config.toml
n_layer = 8
d_model = 256
n_experts = 64
experts_per_token = 2
d_expert = 192
d_shared_expert = 192
activation = "swiglu"
moe_layers = [1, 2, 3, 4, 5, 6, 7]
router_score = "softmax"
normalize_top_k = true
routed_scale = 1.0
balance_loss = 0.000186
balance_bias = true
router_z_loss = 0.0001
router_bias = true
n_groups = 8
groups_per_token = 3
init_std_router = 0.0224
lr_router = 0.000967
vocab_size = 2414
norm = "layernorm"
norm_eps = 1e-06
tie_embeddings = true
optimizer = "adamw"
lr = 0.00227
beta1 = 0.9
beta2 = 0.99
batch_tokens = 131072
seq_len = 1024
train_tokens = 500400000
steps = 3818
dataset = "wikipedia_en"
Below are experts of layer 2 (counted from 0) of a mixture-of-experts language model. Rows are named router (the router's row for the expert), gate (a neuron's input weights, with its number), up (a neuron's input weights, with its number), down (a neuron's output weights, with its number) and show model dimensions 0-255. Each number is 128 + 24 x the weight over its row's rms, rounded and kept within 0 to 255. Numbers have three digits each.
After each expert's rows: a language model's description of what the expert responds to. This comes from a sample of Wikipedia text that the model never trained on.

# expert 32
router:171105138108143104126099119159109167130122148102126155163090114122125105158128129118136102126160133133135132126169153156140170148149137084135120116165120154125121108125115150085134104111182127114125146134140122117122095145137167183093089101131131092145132136118146142092151091127141137134114134068125115085116101105155100108136136150108084142099156152129123152164148108154142077124174115089147065155129149096174163130177085113091119140121132130100104132093134137131142135099162128087142164122103150083094113137146152109147134118113111162121108077108117126144148136130094121154178076105134159135128128132152165131184149140131129095134119135107096128090152106118121097084108131112133143131135135126122135147097129148078128127167139147107187125134115136175160126120110126
gate3:157135116126111120133123142113128108105166086152126115101094138192095118165140134120112152101107138138148105086133124131196136131105117122129120179115109173110171090112126123131150147098105150105128125134124124116122135138135106148101096114131143111122159098140124137168183105073151176131125153118125134113136067139144144165087145157144114155096119119121171163161119116116114158124120113095079109113110138078112089157095126119129096124146148128128135136135115156129124072123135105142154138126145126131127107096133150102091104134128114120121074121157113149138134178101156114130144116125110135135118122142146153085119121163140129120128106160133168155128123084128099107147108137070131176149143086119164137129164093127087163161142125123167114120151123141137166124204116084
up3:123122159110148137176131107113143129128102154142142103124150096127146130140137182146151157132219189133095123086142123102118122142123117140126103107105146124102120114116134132143120163121126143089139067143138130109128103137150108102127170145115139105170089120143130160087158125193129155121142142127145106108132114160134153105122136117127112125132081147124115124097104127151142075150111131051145064154111116128134132148126120100096141102142084081121085128109107096152163107127111095146178176118125158140060160132165131088106117141100123098123127141109141111095102153167132159123141141143116161100118169162121156103131096079135111152145144097112126139109100120163142132135143143128137128132129106146103111109147123131160147127171148114113126160142152135137121129131157120
down3:121092135159117106114104074181173139142115113123108141146138141195166081121107131102187084165098135109136148160160141129130105148120123076120092109131153161116129143141127116133129146108111141147123115136132098086118118114129113115135076134171144114136119135130147135125152055170131155171144117110129142092120118077172110166130158127117157115145148099152092111151094089113122109146112103132158148089110108150125129114166106154113120129102157148156152130137109101133108113090107162185119108148155160130179154117107125113097165150101115151132150109105126116103135093108131107131153161153145120119098108132143144125125135158114119118148165116158072101133113118141125176137113172133149102158136132113109117134115129136103094153168140171115113146127130122104092128116106168
The preposition of after phrases like "as a result" and "due to", plus for, about, and adverb endings like -ately, -ially.

# expert 57
router:179108134062164121103132082153114174126142127109099134173126127145090096116113107097118135109147138127138131125154144125157152127103153112105124148142099095142137132142142149119114132107151157082161138102154126125095102131120169156070109134137133125140099142100153117099132106121142101098168104144097150109116113096170130149117124169162105136115134101112142179141185141150136089110147093095150099113095169072127175103164120146102110130113142096097145153120134183149133147087192105107115133155128133114100145158120133092130146140118121171142147076138135102156164155113068097165132132115124157112155122134131155136146125122129120117159097116107101127092146127165123076102135112123163131114112078120106116134138152117100113129111144148121161114114121131113151130106126125
gate1:108156185155128139106116129136101167121106110151138124106136089110148114124128115114134112118153097124152151113114143089150130127140148125161114041102170147124126127179144110141123145098133158153137119072143118125106116142160131137116111125102134145143149083126184125099122133100161144162081156136127135139160098110125103117100104156130081093134142135134131135136162138105149112154141099158158148163129139089132098123156138133114072159131114168123127146115107138073142145126145138131082120112171109131107116153157130145121145070150108139100106059141101134139061126122116168137117129149101111128120148150129086145127127143130147156096146111135154129113135150138118113150156067140135121109146134151169130148109151141116107127116118106106194152144094129098131167177103158
up1:097133094177129123120124108145116132095148105096078192129143136167154124121146137091133166099160112101148111114140125135155139097097124132160131169122132104165139129127129127096108148166088113162147136106164145136111100180132138131106121114099180161096121147127151113136152106124141123177174113127127109124099103126147114144154146122155145139128127114143090091135145163127097142085129119093115133112114103143138159142128110093120100127087145085071106097125130136129123137121125142105154096152137129135125125121094152127141128112136164152148149122127164123129096150149122167088131133148116135095130062139128182103138145141146066152114072126105153096124080114149148160113113125164120192134093116154177108153124189136121110144142107113146116102085111113119117121125104142
down1:145112122136136134128139094095081153174139132143117110152126105154169123173136125108122120143123167134112090108114138144182124140081096165181089106109150148113137139153155130142109171085100170126119105170076130090150077145152144130116145138144125154128150124096113110143106122117121133102092157136134119168118145141135119131137157109166114123106097114122141101120088088125117127160124119089102129121132178097135168113101160083170165122118150124109140117121089108156108162134129111165072105153118134151176099078149126103089139142105135175159155108132105176133097123126151138148153146126117119111119160159115107124111134163115171107111115104115081143141147132149087131106134128184173120145113127111134102131119112132138141112142159130134118152104094149128145119112080106
Determiners the, The, An, another, other and sentence-initial In that open noun phrases, often after of, to or periods.

# expert 44
router:149103118083134137122170058191111160104135124114126134141140161125125090104079112133135131092111155124140131152164151145134158116132167103089108138111094137132129100167114122110080132131164128114153166119119125098124127130118181126123126158103150115141105153073165095099127117094138143114154124115102133118108122089155137160140130161131104127081094099124131140114162130165181132111126110118156119131112129127151117110140116148083071121123102117103145148072097163144124141104156117112122139152111171115102158185118137092134150112140125185157116113151106111163163156109092131186131123136101143124173117104118162138197132110149128123158129137133106143102121127170108090110141140097135138107101089150097141117102123120121123158121142132131102109136101125122169137113113137
gate0:153111145107144115119149136140165095096137093133119127134128154168128148137116108126131111164114144137170103154122164144174120141170172125119136126135132083100108151102143149151130116103164114160108102098156151153131130129117159145076099107111082099144135104139172094136100126155126140159122100149144143063135111110135119155125150144152127115099138104116129143114177107121147092111130155134107154167143150138117148110111098142102074154126115052132160129145099134122146103138125154157115124134136092113113091107106129143126128191168158145089136116106108120107099126087138156152121126138119124151128145114110153107147086156112104114067119110136087129132087102097149152093151108156122121115130102156164180123102130129102139138170175144140161188121117099126140163135143149
up0:125172132159111114157127122118155159123114131158176100152148108145125096107101113130132182138142102099172125105106102121128127147120137144070132089101140098131116058114097095120170111133148112148113144142102146128122136164112120128126122144163109164094132163152150139108113119131095107126145105096122140122099139143168130143143150112128151148145149181110150124118145103150109121134126114125109084103116111117153131108122169146112151142131142121145142066094156102164198120129170099132141146098121170133125134129133161134175136104108111121105134109147127131112128114132108130041145139144154155104127142149105110190112112114084089132202185120092128110146110127139128137132109111147117076099087138148105140132137110124085149107137120115153134106100100148143104156124121112
down0:137083097161134217102105088148149128122144100112099128127106144177082112098109132139153128147078148168108152152163157129126158156125139098108136101117118151124138109174134119135132148149078080103144133119147125115101152122129139118147158087111114141155107153138144109124136167068113154146137093147132124139114146158144125136122116160138112144109130135147127087138112140166158142138163112140137149142125187177116075117184129113125132142091140093130115138100136113114117135149102103145147163126105124160081142113122165101161137097126137085105124116124177078177150111143101163142143068117097118110085138127107144122118171138144116137136103103117144123137109146117123105123132154155115090153111106127100111117116109108113143122151077134145145124133154112089163123140095135
Capital letters or clusters starting capitalized title words and foreign names, such as S in Sisters, Sch in Schult, Kh, Sy.

# expert 1
router:192144147100131113110110107165120119164166124115095121145150116135107088152102107145156129102117128119175122130134147142086147163113146097110137164099103121140118150138132152114098093158185149152156149099161127125140107145120160130125131144119126133169121158089144098080144120132129127105142104086132123117134093116177120153098156145150080121095163113118144153135151107148140092130130082079127156129120133109150191104115104117092089127120135137095105148087084160162149119073133130087098117097149141106083154154131104146130108166141121186115120091121129140154167152138111095143136123135135152139164122107143178127143106174145111128152088100126084123082105114147154095091131131116114144105140122133140148132131147115112109146117113167127093108109129126136146115099141156
gate1:154137099112141127113084089142122148126129155101109097134119113134090177145140125142094159123168127151120103099127071081152132152105166116094136109105139125117174104119124152127157126132143126138124160149102151131118084104138128153121166153147152105142118145152140085136075111128121108136127084135129127104115132106113123087129132164174115100099130118143165118170154115163099096116092143117126121134082126115123176128131140168117155147132110162136151163115145169093099128119172153182146116096171112099121120140136167109131118120156162112126125126132139126130131138159136115105113130107106112112142149121178151105118181149127108134167086137157158096120108094146129103179105152148083137131143144108164143132109146134144079099118143134097111099161141162075151154083081134
up1:138130138160170093121134085123131103138112126140078126129103139126123132117162135142138112130123131144135139111108130140105138117140110174141142140151144149159168122183112177127139108123154134120153109080113139121112124088073089122115122110139103108181164109070140138138159083103141141171101159156130118170136077176129182100125099106135073147121116116104116131115110139125093144112133152121149121192119105086097103111124141129117121141144086140130136155136119123149130147122160129140140120124187147136138123116132095107157126092142131128095130099115128151150132148154130130132126089120134178094127158144116131115103136103128118176103152114151164101110136154181154094133154088120091106103161126147108144121158120117119160130113120172170165140082138146118095087149110069
down1:129166103088103132146149092165176064120100159112148108075094134127085143183107161103123179130115146141097118106109128116136132117147095120138159149129120150116133109093132119137127120134116097123153113118121094171102153120076147195151101143096091102121104149121107126157104107079142158120107080107149159093157156152171145077125132132160130097112137132177165117124139150115094127118123138182114116129105083145120124112146095111119157116161140136118165162128152126194177110129144152109162093107113114120152120133134110142133127138090138147111144121102114138097145135158133156120178161163127131146140112157104141134126158154117137102120142153122157130135121104158142103097168098125099149110109120131151126123125135115126111145129151144156117158152098146126095116103111157
Clause-linking words after commas and quantity words, such as while, which, but, many, these, million, per, dollar signs.

# expert 19
router:164111174090143111119139103198068177114145137107086121167138130146087079084100104121132113122155120124148111117131116129120152129133154113127135148141124106118139118122162153055127098137169101161145133090143075126105142122100185137100126132104125134123123121119121098099154120106150128135171093098123109122133130113141153138159141114107124147114120110118175150119139137120132142131123118105144135155112142142116122139164148148067119143129131096119127138082105124138159115140188105113114162184095151082096141138113129110138135130096148179114139087132123168138163144131111118144140099147140153082187117099183127160137100142118117122143138119125093112101118114132127085091124117113088151119119113128100171139132145141132107114150108150138077100130141161138160146128134090
gate1:104106133130150112126137095164104123151142124101139125086106120116189123118135108102160169092094151141154136116149126106135162114150122116155134141136115139142114165145118093097123103133094086119133119127153093135128138114137154115101123146119154154183142114114120160148143154134088121103144125078115081123092151114187154095126159123156137114161121176158119117137093148159098122129154117128137147130112123167171166120155108111121090124123133136125147138128146130120154067118141107126148130142108124106113148175138148089158082175153157121114113082148147113140159073180120135112105133141102172106163132071151104145094099184170139118169102129138130098119130152122139079125131145119134128104159157146119153108081149137158121097129115165122134106134135144104097163125090128
up1:112136169129116128114139099138145113141141173131107104125129161102162106109134128106182132120131091143107093103127122129105094092181171109148085071135159155113094164157130150140167143100105127131131133152123138158150148161125128125176120127156107144107142120166134141115084115102116104209127143098152139100146105125108134156102119140157110151146117116068128113137151171143107152118134127139153128081095135119160135158099160089138157143131148139170146143081128139139113095095170138095142092148140137132129111166112154143123135145149106152084116129122111127128113150104092129131113125089140102117120124181153117130112156153079132126124145102088136116114148150128143142134096107089121182146157137144129136163131128151090093134115106142089127116104094138122090136072158098
down1:113154107118122133146138135116081084101100124162153131087159135142122152134117112139136152077151150160114118126159100125124165070140119113140130126141192143137156136136132127123134133128152106188158069191119097129109100147102130112192148119153124148114105137100125123127123153093114142094123098154106159132168143082133157120099123119112108155137146094134086153098152130114125149121142137125069161153123125131149134141149132145097163104141120121143124124147111101120135136167117145142132146147151118130156109150143105140124104100132124138128107126130164103144177102108131131123106178118118169126127093142134121102138103138164130100116083186151102104129132184152137135108100112112151095155148069103169104077141112101109158150131095088123154123139138166130125110116086089
Inner word pieces like ic, ur, ap, pen, often after an initial P or O, as in Perpend-ic-ular, O-pen, p-ic-arel.

# expert 62
router:176130129059156146116145092180137183142103104117155138169121128168115101127087111111131109128154110157095139130127122101109177121137164095108099118138142121127121128102103142088098145114164145098128172115109116138097116159135169104107144121127160133156127159078165118094146126120116130129131112109137127151106090113113141138154121151134144130111172120112123135118144098103171114126116135125155154110113141092164139128156074123096114143116156141101113152079141142145112114080160138090144138111139137116102127167159138135127156139118154202146103107149108111151168130109076148150139099134139139110158110115152120149177133107138151126121099121143109118120134121160089091122141121116123087078126112135114137180114104145114132119122100168092097118107131098120197107116128101
gate0:132138117132163144107092130141135163146135169087122120152120146084130116143136128089115159137157112117129146168119105113138139161087142105109137082115127143117147128143123137120139112118134147110143114135125105137149164140123134123114102136155113138128118142070132105077115123127101135123163072120116111120104095091143117142110127129091101101049118124138153172115145137127132151103135113145151127097110102129148189176155106125120154164123167128097120141085113175117106129111157072116135091114112139138118114146095111150122175093172150124144114132102150117131173159101170062145137150127152102167103138142145152110087125110157097126111141139118106144155096147125186115138158107146102126116079107149157106100110115100126133141172102140138172154130144163114138158140133184
up0:068137130124073133142137074137143069146138126125118151139086147147129116100070161142129110119111112111134087107093099123170090134143133132118114156160125128134138138104136116153140117128156175151110146159104124085142121088106131115138124152173119106118157112102138137174159125144138127134132133135151128134136115111127054120117112153169129141144134090140133092164097130107138148114120110116131146128127116167122088112129143116129091115185133132131156109121115094182131118114085143142116128132143156133134099144119116145139137154131138146138141136145131128138128199152133152145128149126129114127127092144159120115183136098101118116145179118100079131131088123066085105106115104116151160177097169154080168149181106150160110117131094125111087141091148145139104118122141141
down0:104130136060068120142130162167158136109147109168081152108095138110130134172079138119114092140157091162135110132116145147109123096111129123145092162105105135112177139118147111081132139113131100157137148152096107133164131135149165162122132145150184127094122105107133095126138150133168127158118131129148118141134115159143135086129122091167119131114141118139092173126110152165100113130120127120108124143145125111178114075105107117134158135142107061113093155113132156170122135147111103113116117091112092112135100161154140130145150078171135081143157140128103106118129114106132133167135121089118106121152114131116128137138146165146125160131123188173111129086137119158151080124149145128124115115135185151172106118145141108147141114166096097144111110105133109133144132146127146
Slashes in pronunciations and units, the conjunction or, dashes, and lowercase s, w, h word starts like summer, woman.

# expert 63
router:168104128100144138147148096198123173134135146122088161164120119154101114109072107106160098103112113125132131113162129116108165151093168100106123103148116128134114104179131181078113118167148111150126154123114160119132127146122161135095095135134134125140145157110154110133131073125151173119131099110083111131089087105158126165166117145131100110091146124119105139140147128140139100138143127110093153137131146114163137123134112115051130147176126141099140173077141117159113115085151113082158125104117149109110108130134132155146110115120086141153137069157105145155135147139084120156129085113125138143183140135111133113179091168112117116142122112134107145123117151109126138101102113134134150109088093158131118123112128141107143110142109164150161114112103135125139140115128112
gate0:113111098131121131124093081141146182148103147171088107126139132101145110127117145151138130155120120133130139102132133162162147129118135083125063132127131148120139124120102168121135177101118113124111111109101145126120135155104188123121132107098119112129154109140095166117100122136091111167139134105110159117119085135141131191159101162137127144130130100145144139143144131134132108089129126115110112110096118123109127123135127139143136164111132184138094144067107203121098131099065117100154144109144147112117138161130146075110144114082099157165138092152132178107119161110141150145172131129164148071125126112135117092154116136117093106108168118118097110133163127115134098084070132153144113131156113139121129132128113152146120111122169119170146175138124139116103083151138134
up0:135091108126113127122090171130079125164117090127117118179083131161162134158170112129126113137113115101119158135134142139100135148119125128094125113159109146099138135124100177112138103159166114103125124139153136143121150102094170152098135115142113146104098087114119133128146135072124167141132121105084162112127118120167124165129141099147130101164144117128102129181155110096138120135118117139162096109120118105106138119139110165136117097151123148106171106117117124097136115107118137087113146130121145125136103137163136088093156123093106123166105151184103169137114134165126141102095132171132155143094129176143129134144139132116120117108109111098115131169107131087124112038092114115175092146136104152109155180165114148146114145135135091151131135151101176114118144128107176
down0:151151093169103149145136138111174155137108100084136094137124103150158119145158092146139159147100166097153111167146151137087101146106107145141131135132113098100083134112136128137110154132127139137142153174145153124142081108116110163158107130095157113130133127143101150133120179149127150114137141199106099160137145104135153111111103135100139139077116106134137097182146134113099096151137135116126157120128126099139138082132097104161159128139133125141161114138105129083124129115105093109150142136150115145130177094096127148128123160137141134176127103137131114128097137082088119123078192121121146139149098116110147116134110082145100126119112133116103125118104159133082159147128189111190144108139147133103162115148152120127108141097131123079144103092124152110121120068137134
Word pieces such as ue, ood, Bl, red in blue, hue, love, plus raw byte pieces inside non-Latin script text.

# expert 41
router:165111116101150135127139099185118134139129135126093150177140132158114107128103105158112100077135170116134150120120185123115152115132137063122120146142144142107143112123140151112128114111150138138121129134125117119103138119120148166098126143128122123182129147123176128100131148101142113115164104095119108095148109075139105193139130156162133135123121133115146205159140092157147117132139119094106125140081151081152161129156109103078108119119138105111136119062137167116148128112153136119094125122114158085075137104125141151147138157161139160110100114153144117151168145131094104138158113120120119116170142082126112178137105157131112121114110128134078153126117117135110061113117117089113138128154131128130094126122138138118139122180116122105102119088158107150166172118143124
gate0:154140163111133117145103111147147132132166105102094191124133084102108082123128125082102159076116173153065139083131120116130169104139131155167120118114132145144143142134127121120127116115131158125099156172160123117100150122137156143100148167112155158091081147122129129120113125130160086105117144134115131090066085115128141132116140117163132164163144151148148125150124094122127149135141100137123164148122138141175117140185086091105131107138125104167093153109107146136149171153125145152103152147127131131103153111139110098136144147146150121122117175120131173142167125176106126138125098130146118156116130131115123160144159137110166081141142086103111109125106112109144101133104147081130110124108106157108099057139150142088122104147114113112112145125136088092119118114102110
up0:127157118100142125155117118116169101186135107141171108166100108155150124110138148109101140107091151128128169146123133143110133174167138122139108141133143161092129123053121089119174135103105142132133121117126143119124092145119097110133144171124129157136135130168143155128121162143118138074125072148098118105155140158145098159118146097127108089116094132151119109163125139139147129116109096153129114109112137120142148143102111169104138142075171118180122115148158089168081157130131114125108156134180138134095117151134146133133118116135128125149104118131160122110140057097125130132127137137095101131147134114151110167135087145130139100105123155109095131136174134142170131163093116142133148102122126118110101109113136097144108162122095119093118069171169093095117170154150110
down0:111173121120141110158137105120068128109107129094077126123135118136116111131104138117148143148111133100125123145135136167136157107107125134074122111141151140135155124130140147152138164131129182149140116092112105117128157152087127158149120170140153148160132130124125127104099097109119122135163138104079092140119085147138169118110167123163117129138135137102102160111120138102133169152187097107122125151141142136137154138156108118137154141125164131159111154109097154074138117150126161140109109105154132149114103152105081067079132141156173093143083139118127106153137130111128159155083111103129097143122095156090131105119144148096143118132085113112099129123107129143155139154154118113112123099132095136150164115171143125161049132115137095169120162194125123096166125140124115
The preposition "of" and word-final pieces completing words: book-able, pot-able, Ear-th, kn-ow-ing, He-ight, plus all, top, Mount.

# expert 30
router:156120109093188111102124081212113137154091121117134149169145141112135093103113104103155150120157141138125089130138127145093178135118167132137074156149133126123151136124126136134113129135170103076124106107109120115096128131134143151120120158126139124144104119093156118074143093118127135130116158119106137119140119148139132143115132149151138120133113101114147161096144110121143085114167119098133095146130135119132114113147105155092117159108138133078111176079133142121112122104181117099122118154116182155068100116144139146116160148100140164099160099128078147183121131163147133138143112084116152162161124144185152105160166148127115140138115113083095138083119131143141121112127152108142114136101114141134131134108161090098124157149156169115105106130129124138158125106136088
gate0:133144121100113093140117116129107116133149126139124119135135119116099098132094163121106148160143083135086118140124108155124107110101138087161159091148119121124122100115122175070148176155138085194181108117143123164125091087090122134125067157118117125160130124112122133170132101135132136110124118139066119122117119142152126067128157128113161161127123150114147108148118140112096137112155152127162138100140130141156137126162111145158115081125098121182165117103133139094172096104141128128144127125110107137171143131132138100113132180127146139160152119119159127127137100114141098151153109137128179122098107129099111129139176162121164078113152133142130144124116104125105169126079139129144121094104097138142098154074174109164137160130106152133128152122158132144083151097146127
up0:148145135129105140122123169127103162065118127101131116108120112151098121161137117112105163149180134138142138135163073135140131173109118126111100119138130109122125122100116119139109103139146089100098143084113114101138102103106131140094137144156129122137133109131138150104162100141109139155056126136133084118123139168137108147100080122150114154099100148111173137129152103134102088146117153125155132185133136125143171108050109155171141137106164104155114137144090150154187138157148154115088110158138117123124127097070136169135126110136117132109150149133132158142106076122126106154135084119123108113126132150130095132109148134114143119097157152113097121131149109104123113162105154108139168118181106157171154111146110142111105140113173145130169158105130153159122089105118117
down0:110090109167077125107108139095123147122144127132108122081144127117143153123124164125131072135098169119143103140120066099135163122124119131128131119057158137117137148132106114138102122120187119143151139132164118117091158134142151135135115108156100152144096128135173108126131129169117134135117122099119146140114126128099136162116146169116114112120119159158142079132115138142122112102141114138141180121111151135118157064121139110167116141164184128117149180124132148105124166133113093122146149101144117150131118114136102128123122114130108126113099147129122135151108122141132149142172149115126147083169094170134164152125132138147127076075092135089145185126124169156119120153168149120106148101156151107149074145108132110123147106150082123133140139101091105091092153134171079
Mid-word consonant or vowel pieces such as ar, am, r, m, w in names and words, e.g. Qamar, submarine, tower.

# expert 53
router:157128103097168129077169128186113151156109114113139152177148129132108086112107104114135092110148106088099123161119148122118160151108132099079089100128143131134107134129124138081127129128128115120137124112149125111064110171109172133084139127127143121153106144098153125074112098120107129127177112111096089141132107088123162118139153132139103111090141113113116131131150158141175080114129099139151130147109144111148142139146114144076115121135153113142104146087133165131126109100149104136148148107137151146127143090098117116120162171120137213089111099116087122139180139113130124119168107120116121119169156131157168153153119128125113124182144107125124140128119121181108110135125128121107118121117114134129120138085153115141146130174133172134139087133118150135171141152093098
gate0:138099118126152173163156100170117121118093118132142169145113090170119156130124137137092136150058096128142116101084139114138103118145120145150106138117140122156134111137168053075178129119093112131130132155135141131123124137125108147121129161138154106142101170133118105142140121102102094142174146142185138144099131166105116146138082161132114108143151149149170101183125141140096101108110119111146103135150115086116133152127125168156141136145125097113157147118143153120117112077133155125157096129126130144083136123111154117126130145109131153151124131145137163127148098153091127139133117094137143165121156109059127170150130124111148140141149110146106119138106134143130119087083087171155126158115136081163128125172131096105081109109129117114139148135079118088132119096101149
up0:161119113125093101123160141155129112095076166112135126141126118117125124121154137118092100089140110155150085101141147161130119115124149113080087161127145153109116117152175112146127151121127129096090135114163149111122131159073145150140132144120137100165111162119152118079108149137113092131144134132126159101124072114093128124133097147140102157157170113129134104140110121156113078072116154098131133098137138128167149138142118115112171136145118119114159163111122133103149077157153111116122113132138091139171080136102137119151134082124124146112120144102191112132116132112120114126115179110143164141124124178139128109136150108129149142131104176099115159102115143155140120149137174152110132145139128140184125191114086121124089130105158087114123114170107125166113153152105084
down0:118142109121107137118113105193136095094105085158137096098166111109099126135155121090170082157153151123103129127112131138130139137129114117106149152152098122156148182103115124143116143180133116126116120157134128171090143175085108109105115073169082122088123162117152170129103125143109134132086135141141144151118152135128151142123131120116081133117139124097131129116137122142116132170135136095160136155098112121132100152090153127097135137134157169101143078128094138160133124158116140167116132133149162126106103112174133158147117147158151095176111149144126130149167151167114118106134174085117109104071141113148137117083100103124136115107113092141121165080101138121107105147142166103147121110160124112168114131098174103137146140139132159106134122137111109164166135130137087
Cells and letters in sports results and election tables (L, losses, dashes in scores, pipes), plus record, ft, mark, total.

# expert 33
router:174127102094146086142130076235102131154139149126097160154148160141158108107120123111139105092122158114126140125136149126109193130108133109114106142120112126146080125121140133105100126149159151128096171092138122128094122149121168099081089140145109142142103132093166119092107103129119116141143107140125151130151099121170104147103144121106110131102124099111102170141139135100157135100161098121171158125137127104153138114142122131083142155158148096104151137064133136139127145089157105089110114121131157098112122157128147160143155130098129154124120119119094113188125154108082145129147126127157122112181112145145168116185144139123111112170117128096108149099109134125119100099109122119140113117123131147106125146099135121144122144168129153122118141125120134113181167106126095
gate0:097121152115130156130109112139149155145119126101110137121071161162121155118152125114135136127154147106108132169105115114149141135092182085086134119114129165109115162108112163136194123156122168128117116167119125136085122131169157112121110153142173145115134128144148111120097154139145105099139103170115125148143103123142155167161160172135123082111146121130127093169142122089122120108125143133182152097134137091150155137109095131132101093095106130116122113114123121080177098109134148131154087125136136115116141129155103138122138162118090141142100123156111107128135090109087130114119128137171104142086108159162119090066103128139157136159089132128131131121141113167172113102112119117093122137144109113109134141140138136079104168162132120120097099072113129188138161111111096
up0:114108113156100115121074074157075151163147127106064087113155124133149113129118153096145139108159119108113119115144099118166129143143148091128134146114147157112158135122132156112147149111126150126085127134123162142127116091169113156139120141147150094137121122075171121147103127142114078126178133135076119114143110118124121111143141154111131108163155125163095155108145124145107096111100140131131144120127108106108115119138113134142114127121085140174163124125088110074133115127110137123148136094114140158122127107174150157162143121113139108152134105185092129143128096124103123130130120131163120196091120118165088115096073178124177142163089118152136103151176113134116146153120121147092133130114152099102132149187138109142159117129159178115124116147116157098108144137121120
down0:108135151153136112140103132165127155180158141115149115162071172156139121088131158100159134094113100138119128112111142138123139176133108103130157131122103097083112109112105134131152144109144135114159134133103133136103122062161122109132132118158148152132105094164090131135120132135144099087138132173128131130125117141118121146123139129166102087141101124174119100101109131140161123081097101152113148125118163111164150102091117064159139102110129133131120171088096117135090096151133139140160117151142139110141126099125109106099147179173145117133078127149127134130139105153089104149125084115168096147154122103103142135170091125124111114129171177136121133124105129130125153159178103134118166121115086072118095168099111143168130128138165112121127159124159127097132155158130126
One- or two-letter opening pieces of words after a space, such as ro, d, c, sub, ac, e.g. Nairobi, coincided, rapper.

# expert 10
router:169088130088171154110125084213143156137153165114125127166143098162139090132100129125172117119154112110103147139155152121130156167123153086112131141129131114133114108136116128061092140136164099114133122129138133084084123125129165130100109147079118140135134159113102128109133112117078142093154119137109118100111120111158137108135161141150106128118104133126121139121155111121149158127170108158137119094098129115167148123162110135070121146088153123129117176096095153166164133117154105106114153159172181121079107155134144108144172153118120159087105096166118140148152110121114134171141114128124135122159107135142160174163134142127090112157143119139089144117127093140140109112149125106127109085091103158104123124130116116116152129115111159134121108109129142123163135149106099
gate1:107139119127148152170166117163122128164141167174105126130147098114113141122097114091147127120130170135164105144128145159108159135143141146149156130104118124118141101103089134091072111132155114164145115120137147144111140176155157114101108137134160129137087159115124102116122125154124130155128114082149092101154114071139131136150113142086144118073122130151097104157143162116126129133130140090133153121113113138138112098100136175142128127093094138125092137120097116129129154129178124142131125138098104143128184110129157130121151097140129143135148110086149138120109153161129104177112119159130145142105105111095163140151148117077113125148148088135082122148071122103147063121171124119097126115202114108125138126116140126086118133158132134120129146110082122175114148114200123
up1:100099144143136163168146119115141097125153109148140127126127093116147150113134163058152128122159193129121130137118127153133096135132114137126187148142127112101152109105114103093115158132118133178148092120135124099117145075123097128100074164162133152125127159118159085118123187139157097109157125118150093149130156116112133132156099170137142121124136135148101088176097161140111139127128148071112153121089102165107122120143167152108133155133100133160120105129125108115129132126198085106116170138127141156111132101154151152093137126137142100131101105140149117118158113156124107141108124137132123107136127119095099175145142126092115120135136110141036094146079114107139130137133133125071153131145139110160124108116116104115187114119141108118143108108134098150114128146133125
down1:109149136098125135110132127165111084130121103143103157091127155131082113117138135104116145126126118156143127115120151124112102151128124123108139156151124139155146173129063116149136140181161151116124135143112165148123137136160159103149144091176128107124135099193162149145103106100117148144159093155102123159106158113113137157139120139121107177113118116080140106115123143138107087170145117085119107139149128114125109136149164163173152162162123064102143079123094109148112084133168181149138151138133117129130122131134121121105158129117123154130142101141153143106079135121165097089106118129117095086106117102142155123088131105121143106165119110117158117133086143140142128140155129133123130103130136087120160093104105146143138082144176125098116168099151124096123143089194128
Pieces straight after a capital letter in names and places, often Slavic or Dutch, such as P-iet-ers, Sov-iet, D-en-mark, and V.

# expert 55
router:186118137069186089072124110183138193118177121119097146150123109128108101128141135121149100104130175135148113110128160177131182146153159095144110122100094153143100112130101148097103104125129100123115117126119118122132117134092148094107161147121116143130104157110143125114138113121144139126117127114099081108110116124128161157131157117178155156121103160123114148124165147177154127115112100114153130129104172113141119111143148144048128095139107129121123139106125163147105124101161151081139135134136160140054146109141150124119090145121121146125118101122123126141152114131081106171126104144109138094128142106119160131141110165116145154135120108127119130123116127161148115118113110125123118103091116125120132103121136128089154112104143198106122118095146096138180156160120101
gate0:131106131123127125122133154140137129094076176075115127117144128114138118119159162166134110117132121141138102066146158088111136130079141130107130150106139140095089139132135119181128139118111121106152101109153144139117106111159167136115130149130146145129141069138139137130136159152151140116137138171146108116135142129169173133151113127152147113134134138168147136125176124108138144179146133118152071120126128085145123087127094125083102158143102124110138146124131151177094118132104099119136112131173162160108139166128120126133119119102136133070142115114138039130107117136109120117125115101105130134170152143130159083116193142111088151157092156107093109122144107117065140134132076137117108119129130106134160108149110132126167090114091135106166139121122132083116158149129164
up0:129136131092115109127121125140166070138150144127153135185072088071116120098138154149137148131131168137119098120120066140117141191117113139115107155157138123121118141121134128178131109142072143135119131097137168084088171130077128081136118140172140121110120123126130134101114130135137128107153090135121178171147090116105132107147053116143119149159092078137157112127125132123093123131119169087121147124116116130153122121134164133122118163105158104167131117155166121135140147156135094135100126179119119098173090124106146130135125108158125146123154095139081122138128125140116083118143098118129071106144113161150099114152136141132123157109123152142118116137128089138146128119119143138133089124140109162104155141106159111129120157153125145105078156136136104145111136152172148
down0:146134119156115136166164080103112129098162171125169127094100093111150090135093136137124146134145099105129124120152171094141146123136107149179149103099110160152157143099184152147118148132138118065120135131129135116120154111110127181141177142117147136161145109153123098109105131109157119124079131162145114102105173153088144140141140129101143116100138124104125152165116152138122163136101125117097132105161121129083101154118157142096150139119126147110124109145116106075082165092143143136132091156146106109147111134091101151120114092080104104127118140151125144168131127108142100106112178132110088124139142131154138146139156085085165109092146128156159117120117164130097138138145111087129100099156105148153124101126124143151112145114104150134177163125110110145143150155079102
Final pieces of personal and place names such as ber, bert, son, ford, as in Rydberg, Rambert, Steinberg, plus list-item line breaks.